{"n_experts": 128, "d_shared_expert": 64, "router_score": "sigmoid", "balance_loss": 0.00107, "router_cosine_scale": 10.0, "vocab_size": 3573, "norm_eps": 1e-05, "max_seq_len": 1024}
Below are experts of layer 3 (counted from 0) of a mixture-of-experts language model. Rows are named router (the router's row for the expert), gate (a neuron's input weights, with its number), up (a neuron's input weights, with its number), down (a neuron's output weights, with its number) and show model dimensions 128-191. Each number is 128 + 24 x the weight over its row's rms, rounded and kept within 0 to 255. Numbers have three digits each.
After each expert's rows: a language model's description of what the expert responds to; "comes after" lists some tokens at least twice as common just before its tokens as in all text. This comes from a sample of Wikipedia text that the model never trained on. Tokens count by the router's weight.

# expert 9
router:147136166141118147170118136187111163153139141156098098150142161117119117147090116127145161160166141124165139132152112133131099145168138149126132157086123100133134134099106153138138119125118141
gate0:140116107122140083140101136105117089129127160097099108149140139142103103139108104173123121137096066114120159127129128179112139119159114148095117103167126117100137072079067122118090104141160114
up0:145065103113122164098105084132119079123109160140134104105139110111126151129112113116096140149079113118118135146121156142104125131158099134138179105138079127094127166139135148100096136105133093
down0:112127136139113102128149117129128156124120134127107157150111106139140151127139131122132090089117104106048141127096098151160116122108188139156145121128144138130103086094137114101126140164122143
gate1:134093144197143137108088145174079137119097117156161131117111174145141115103158101086141152118096155111121143101137102140147169142126157119146145151114128098163152107149152121137112133118141176
up1:143124196157153138130132092129136117127127117097138154125153146115103123149159124094149164127166136160109118071114146133110125117064133134166128118114104099121130096119103185118127089154125132
down1:186120112107176136165145119090136149135146118117139110109177070158154099109135136117154099140119110112094112154121156084133150111095139125136125136123148122128105114170122066158182159137118132
It responds to: Words introducing a place or name, such as at, near, called, named, located, as, in; also table pipes and opening quotes.
comes after: " |\n", "\n\n", " known", " at", "ed", " was"

# expert 50
router:130145123146157162156120120117132106140123148166127138103075150147113112117110102164109120128144122139137091131144120155130154117124177108140133144096120162095160144115101118149165172120143128
gate0:129111130136108132140114121109137096100112141130137158155116123143082149179127115178094125175096133152161107170129133161140116141104162163110101094113108178123176115134131126157093100112162117
up0:137145128093099159096137106142126140116149099167095152090122159120160146118130149057142152122079095124080138137150130170115125111147105104115130105101097138162133178134142151122180099069154088
down0:090148141115129110105127116121117128113134138140149119138119156168159122104148142115131118114139106113112155104108132139126117099119101127109163199141096137067134119158118142133125107205160144
gate1:101117138101124114116162151128134088119126141136133112163139128102117147163117149168155155088110149148145158139146129162085162065114130099178141113137150126122135069175108171154151111127128147
up1:136147135139133138163139159140161129101139152107078145131139129132120164178107068126125148120114155155156128121127108133139136151110119096133132132161115105119121144134106133093116107152123083
down1:095164078082121107111139138125133132126171128134145152131160079145145137102099084100096105132137128127143145140145147105112135164099105142146135122104104122149150131159121157147169110158156156
It responds to: Single capital letters and capital pairs inside acronyms, model numbers and codes, such as CPSU, ATP, SSS, R06AB56, MAX 8.
comes after: "C", "E", "A", "S", "I", "R"

# expert 57
router:131143093167158121182117126161131091145159113139154134143124114113110098086136090158120089137102101122136115124155143115158117117149183142124099135094104155116139170116124146164159144123134129
gate0:159114114147143080131124124135158087141144114084137168130156127125123130104137123149140119150103106126140139150118116179139147139134105185114113104121122135106137082108110106134131139121139082
up0:107148155117123118111112113164087105100129150124102090127142159106114102152123134092106188124121089131113157178162130159134153167089120111127154095108084138120093115139115115134117122145149102
down0:135168115122109166093115114161118105152119177132102118115124132123148153095153107099165132103142177128140159148131122105109130129118113079089159169147123123085136135142107112190136104143158149
gate1:143082131170144098180104149130126162100138139158130148150114134073139108159129146107119138123108098173116132125082134163102098122133139135164092144163129136123162123193152133142150153122149171
up1:094093149103117109158111120121138165142131150164123132089103135106092126158119111125113149133116158175147130126096120107219148143125147127177125145112124157130127135145088139132104120100133105
down1:160084133127124102146072142139092126145138115161104139111100100150153138123140109109124120100099121140130136127121104104133126151173167100156106113146157104152148124110143133132112138168117208
It responds to: Capital-letter pieces of country abbreviations before athlete names (USA, FRA, NED, BRA), JPL in asteroid tables, and table digits.
comes after: "–", " ", " A", " N", "R", " G"

# expert 59
router:151122129162123128119142117169087121152167136142146147088123181113099152117131145110128148131171142107142151129096127141123116135108155110170135161096085128118119148135103123172104134123178130
gate0:160161154102090116110143124138095090172127147143105102162177105129079110138127147139135100109135130123106158096141123140133157147166124131115187107110133165098124079077123099159128111106135116
up0:131139115122136136129109125096114132120098148159165112130152143107130131147083127094128138139068129105114137158165123121127161154117143104132175145072072115113132112145131147153146122083107108
down0:120165119122077115163141134140079091144149159125160097113154124149132152166149129126151084110132109150114134137101104143148122109105117122114141113116162118104120104129126136133119107148112176
gate1:151128124134144081121114105177144115097131141144115119121152127058123141143115141135134129103125109111139125197116129164089112160116161120136145144108131128165144104150119152121094120142086109
up1:125125111134151145122127069122144154105136135127103149092097096110147166180142060117117152132092130167101181103141120136140127114107171149172092103144113122099141134141159144113139094157147167
down1:164123121089111159132115134106142130101143109132134143120130124146155097093126104157147112128133084098127149162114164139101116130125139143140140140166133150140159127149167139119160110190140147
It responds to: First letter or word right after an opening parenthesis or quote, e.g. (born 1966), (currently, (colloquially, ("saying; also markdown table rules.
comes after: " (", " \"", " ", "-", " un", "/"

# expert 7
router:133096164125141152173154086190098144144136149141144120146162129104061099094161131151118131100125089103154134147153116145102132104133150121142115154110107098145154139125096124145123146148149142
gate0:183132136128160141120154107109096074158144156089139098077131129108088144103126085180168103156098143115109112101145153119110140080108119145126092084157125139166122144134113105134107106151128116
up0:135127108121145167082098115114110108171114128171096143086149088132156147146099129153116123145125076136105152147135121142081090121107099118148107140148079163140122149098120122135122112124125088
down0:145162139095075116139135131147142157168172172146108104160140128119131117175102131125132097107122075141134116137131105126190100141140105103105110115106103144117147120111110092149087125143130145
gate1:132102078132136109148134107156094115115103165122123105124147143065071093110127138152135118108129087161162126138135123156086127135153146145118142123137153114163134091147152110103055095108127112
up1:127141155106137136118122107129171151111148143125104151137147136152154108152150087132113162163094136144112178118125108181125144083121131136143143159137145110125182130160138139128113135181109154
down1:135140137108140132142119160121112088119165069143112131114144120125145154062149082135114145131141087099122153156136143115123125117148122166130165131166162136124160106129158095153141104150122094
It responds to: First token of a new sentence, heading or table cell, mostly capital letters or connectives like However, After, When, See.
comes after: ".", "==", " |", "-", ".\n\n", "==="

# expert 54
router:080169161127152152189144109153135149181130157117130125109152120134103138106131107155131110099105115091182131107147132139082151106154141147135099150114079153120161185149129141167115159147125151
gate0:149104136134104125152155133124116111143125163132172107135157133105105128169116093141155115116120100104094128138096150155120141109136122113088101113157133117107144145118102129087160114100121118
up0:103115158129163143142123097089077153132122123141186176102190134119107125132117132108080120109115116115112169153147127134144095118155099104117142074110096135120154132130125153160097131110113114
down0:125120157105103133090109145140119124134173169134136109100117155132149108171151097134161123112110121156111116126165140178166154100143145098144118115143142156164105115104088104198146136147120165
gate1:126145119149128136116151167122132114120074137136162143148132149075119130110151118113131132122121122189116131133147130161120159093106132136115099128160103124174145149144186116112134128126142152
up1:125111111107131147124113131138134149099137143135104107106142120104134136148169158128121131112121105161137104147135096153158103135181135154135107121155151117132145160101088134126112110136141163
down1:122134149105150130137130123126097126121143140154125115111144083121090105098141089095134122082112145134098174151144154128113113141154101126179135158141125107141202153127164134154157142150107162
It responds to: Two-digit number pieces in dates, percentages, durations, table cells and DOIs, such as 27.3%, 2:36, .304.
comes after: " ", ".", ",", "–", ":", "°"

# expert 26
router:103120144136130156160118127142080111163126135146150111139135174103095146105119140147127136111147137069155110124150183122121157110146127140131116138070073111136143139128105078139132123108165130
gate10:130149145127110082112158194167112154076130159122137115177135120128092149128131101159136098144139130097095098115137163109103092151117109117122134131174120141146093105109134132154102163111181122
up10:147122134099105126105101141126162116125112121103102096105108089102104098111139103106199144126170137116122124141133126114112105111139111116137150108149151141145102128156133106101149106116102141
down10:133149077186138126160118146161126111147144116132070093146092105126091171146154122142151144140135143149139116119093152093084101137099096122124093126146091102162124137159120192101099129117160152
gate11:171150132130124146112137130144109113123129136115175114129083139089142088103101073143152102090159137121137115134161152132081114122162142135116128145158124141173096140154101134104121149091117138
up11:159145116117131140137099171132105113129072125146096108114177108151102099102094090154138148145125087102136145160095140107124124103125107114173117090146129163103104114115147117137152103078150144
down11:154114134125077110120150136155071153123118155093118121146125130153136130151146130133147152105120117096100121165167087138151101183133160101158093124123166110125150146143135095124108159154121129
It responds to: Line-initial hyphens of bulleted lists, table pipe separators, heading equals signs, dashes and colons in structured Wikipedia lists and tables.
comes after: " |\n", "\n", ")\n", ".\n", "==\n", "|---|---|---|---|\n"

# expert 35
router:090170147156128155168146107161098117149141122140133119115130143141094130131116095138093117105145109143136100118174145152123136137124122111092119135099134167095127140139143106156124185131157102
gate0:149158134154143104087134153185172088142159150103124078114113119170065124128087140121128144124112130146158139147146169127094151127148134158119102110176141123140105146143118142105109136114144105
up0:120127095103115127089150107099130061105084136122139098128131165121143121104113078120135120163123155127101132147122161097104141143106126133143177141089129096139088129128149163152134097110131130
down0:144121110123088128132139131124117145132115165129123116094135154119147142156122091124149128118063129171142127112119133143157129122119115096156130119111144095142137093131105146155099109162086165
gate1:132149148179150119100162095125108169111132133148091111120118128124102089127145115138115134109137113161141102157144123152084111143137114137100115096117139133128141119164150127132144110174114114
up1:130139135103151113086121128123150101099111095173084110125148162160102140163108080106143151126148119140126090112173160151160140125138147153107130155129148092110145121127122128135085147131106158
down1:111182133113121117160157109136123158143178102113137110118109097179187136126124111125141111129137101119135138142127194086128135116131109122120144148138093132104109136151122112150154111134155159
It responds to: Short vowel and syllable pieces inside foreign personal names and transliterations, e.g. N-i-emeyer, D-in-u, R-in-ne, Ha-if-a.
comes after: " D", " B", " N", " A", " H", " Y"

# expert 30
router:162113133110153130124123123163100136128153115111107129134143150081112132169119091179109126128143104116153077124124132151069129126135151123120123138102122116106130133137083139142144111132129112
gate10:154154152129139083107092137149081147118157179118135136116162146137139132111161159160190081139110123154084136164138125126121110158148152091128093132118114096096107156094116130169136134148147128
up10:120140129153116129137110129144084162091106132126115111126122146139124093168157138083132140182122142121088112106126116113124103124123117135106099117160117137132130145099166083131131107132156164
down10:129164154150150169168130146161142160150123165140142089121151148137135156129170104118090152106144137197107116141111121148135146128142118123162105098132129120139143145112124150122168118162111169
gate11:139136105107136113115143104150114115081121135093111099143148137069118115103107130112145107141135100132066087154105150175145137108107138113131131144115113137171077083119114113127103108109090130
up11:141131127115136169099180167134142152149088105135100171107153138168084146151128112102130106136109168106156125120157084117185124129113154141105148109145116166122112106123101146147159102108129119
down11:153100107105153149116105141131074094133146134130142136179075148137154096094118129166122112113087107109086118175139119117097081161145105163183143195106117151119140140125129110127093154138136135
It responds to: A lone space token before a number, mostly in wiki tables after a pipe, in coordinates, or in phrases like aged 35.
comes after: " |", ";", "|", ":", "°N", " /"

# expert 32
router:134111167123152128155132118149090154142137149144160089139153201092115143131108189189117123098136081093159145110118174161124115133106183145145123144100148152126164155139146132134158133141133136
gate0:113123162145125113126132136117110121166153152095138081116136105116152116091120117163115098124147116120149137144106141171121099094128099128118107138141103125126138118133123127126182125160135119
up0:085138134166100110116104112129173155097150151154132126049115107105130165127107119098159087128124140140123166117130126158124103126138122140130129134119090139109134147140147160133118137144128137
down0:155150151136107101116148094138129134124149141107060144080105121148115089095100120109156128099120121128112152097076150121146157066121174088127127128149100107136119139171100118142150108124133171
gate1:155098105158128157139131135108131143140108152142124109126128146084114060151117148125111138125157124158122137122159168083101104093155154101123118131140109095190188103156128113137126108089113171
up1:155128095128113131143125182126097092125141194115133145128136149118091105157102118112124135154163150158140116120112089131105106129094094110122140128133110115125135153145115148117102070153177138
down1:117102124115122155118099125136111142115115112087141092126140147135154175106163154111137135124172141123144134128136127056139133154144145115162133155160113136133158136132153121147130182151122144
It responds to: Words such as the, his, her, its and their, and possessive 's, after prepositions or verbs, as in of the, allows herself.
comes after: " of", " in", " for", " to", " on", " with"

# expert 47
router:137139136156154157196129141144103132152152109145141139123172171096079157105138128150123120124131130078134144109126153120102137168109143124128160161090126162127158174151155112107154120144112092
gate0:117161139105131117125139138094150106098121158144089124126138154107099141140121133145150154133089081135155110131097168132142124120137121111126138133149143100111137080129173166138134102131128126
up0:142128136119125154090142078166110108104140145148118176136125114165140122108154140128148167138148088147128173163126156140106139145158095118141137146112137117109134131132136148189134139176127159
down0:127118109121101095119112130149141141147116120144127154108136136104163149127116122082135097113131177147126113174121118124139147142080138070123144150152176105142146148134109154174124147145140165
gate1:111134104143159081117120144101127121136129140172148151100154160075099135144142082114144157078127089166157137085152127137108113123083154125151161111110136112107120141177190160151155113111136133
up1:116117135122128179097130126124130133117150145120125113153100152088106078178132073128124126117175144132134146097139141081100106127154141133137143147151158109084106140092153167119109133151175150
down1:103157115092135144146129129121105174107174098112112149098143126120092135110128110079163142088132146119120138139105111092078140126105165135145152140101150122118162087180132135150128123187137186
It responds to: The determiner the, and also this, his, their, its, after prepositions like of, in, to, starting noun phrases.
comes after: " of", " in", ".", " to", " at", " for"

# expert 0
router:108140145122115162109126098168119151177131100150166139092142195136137162150087120151107109121164110122132115143155142139133142170132123161102145149078103120152172180142116158158150133163136134
gate0:163154127096103100090150133126142088107122145134148092154149103159106113165144124157114123136106119153172155143173139152091123109154113173113130113150120122155105147119109130173149135124097132
up0:095153144132103143114152110093133132088110151123136153112157142130127143137138152134067113151099151128110144180165134176116102139164123107149108118128087168104119127152126128168155131082119108
down0:159183114166105093119155121153113127158098159112115102124134118137134122151119099126118112111088171145163095117119105132159121106127136124121100165171141151142132144136129093188112148125144136
gate1:142129148178137177085101137120134163111120110159120148109106150130132135129130134155152155147163159141157152119156160123096156120134166123112117065155154107132162112146149132144107117148131133
up1:121099121166137110135092124130119133135137074104131115104149115107162151153175092093145204129091169133146108121165137139139121133132127171167111172173119119149108133111157148116141100132131122
down1:163132131102115113170120128079122102093143094114130091140135119130148151127108147142140117142088127121100118153130150113112131126119130087120163129096135137175103143128132105192129102176151107
It responds to: Mid-word pieces like or, ur, ud, ad inside names and words (Sp-or, Lab-or-atory, Ab-or-iginal), plus word-start Nor, Tor, Mor, Cor.
comes after: " ", " S", " s", " (", " T", " R"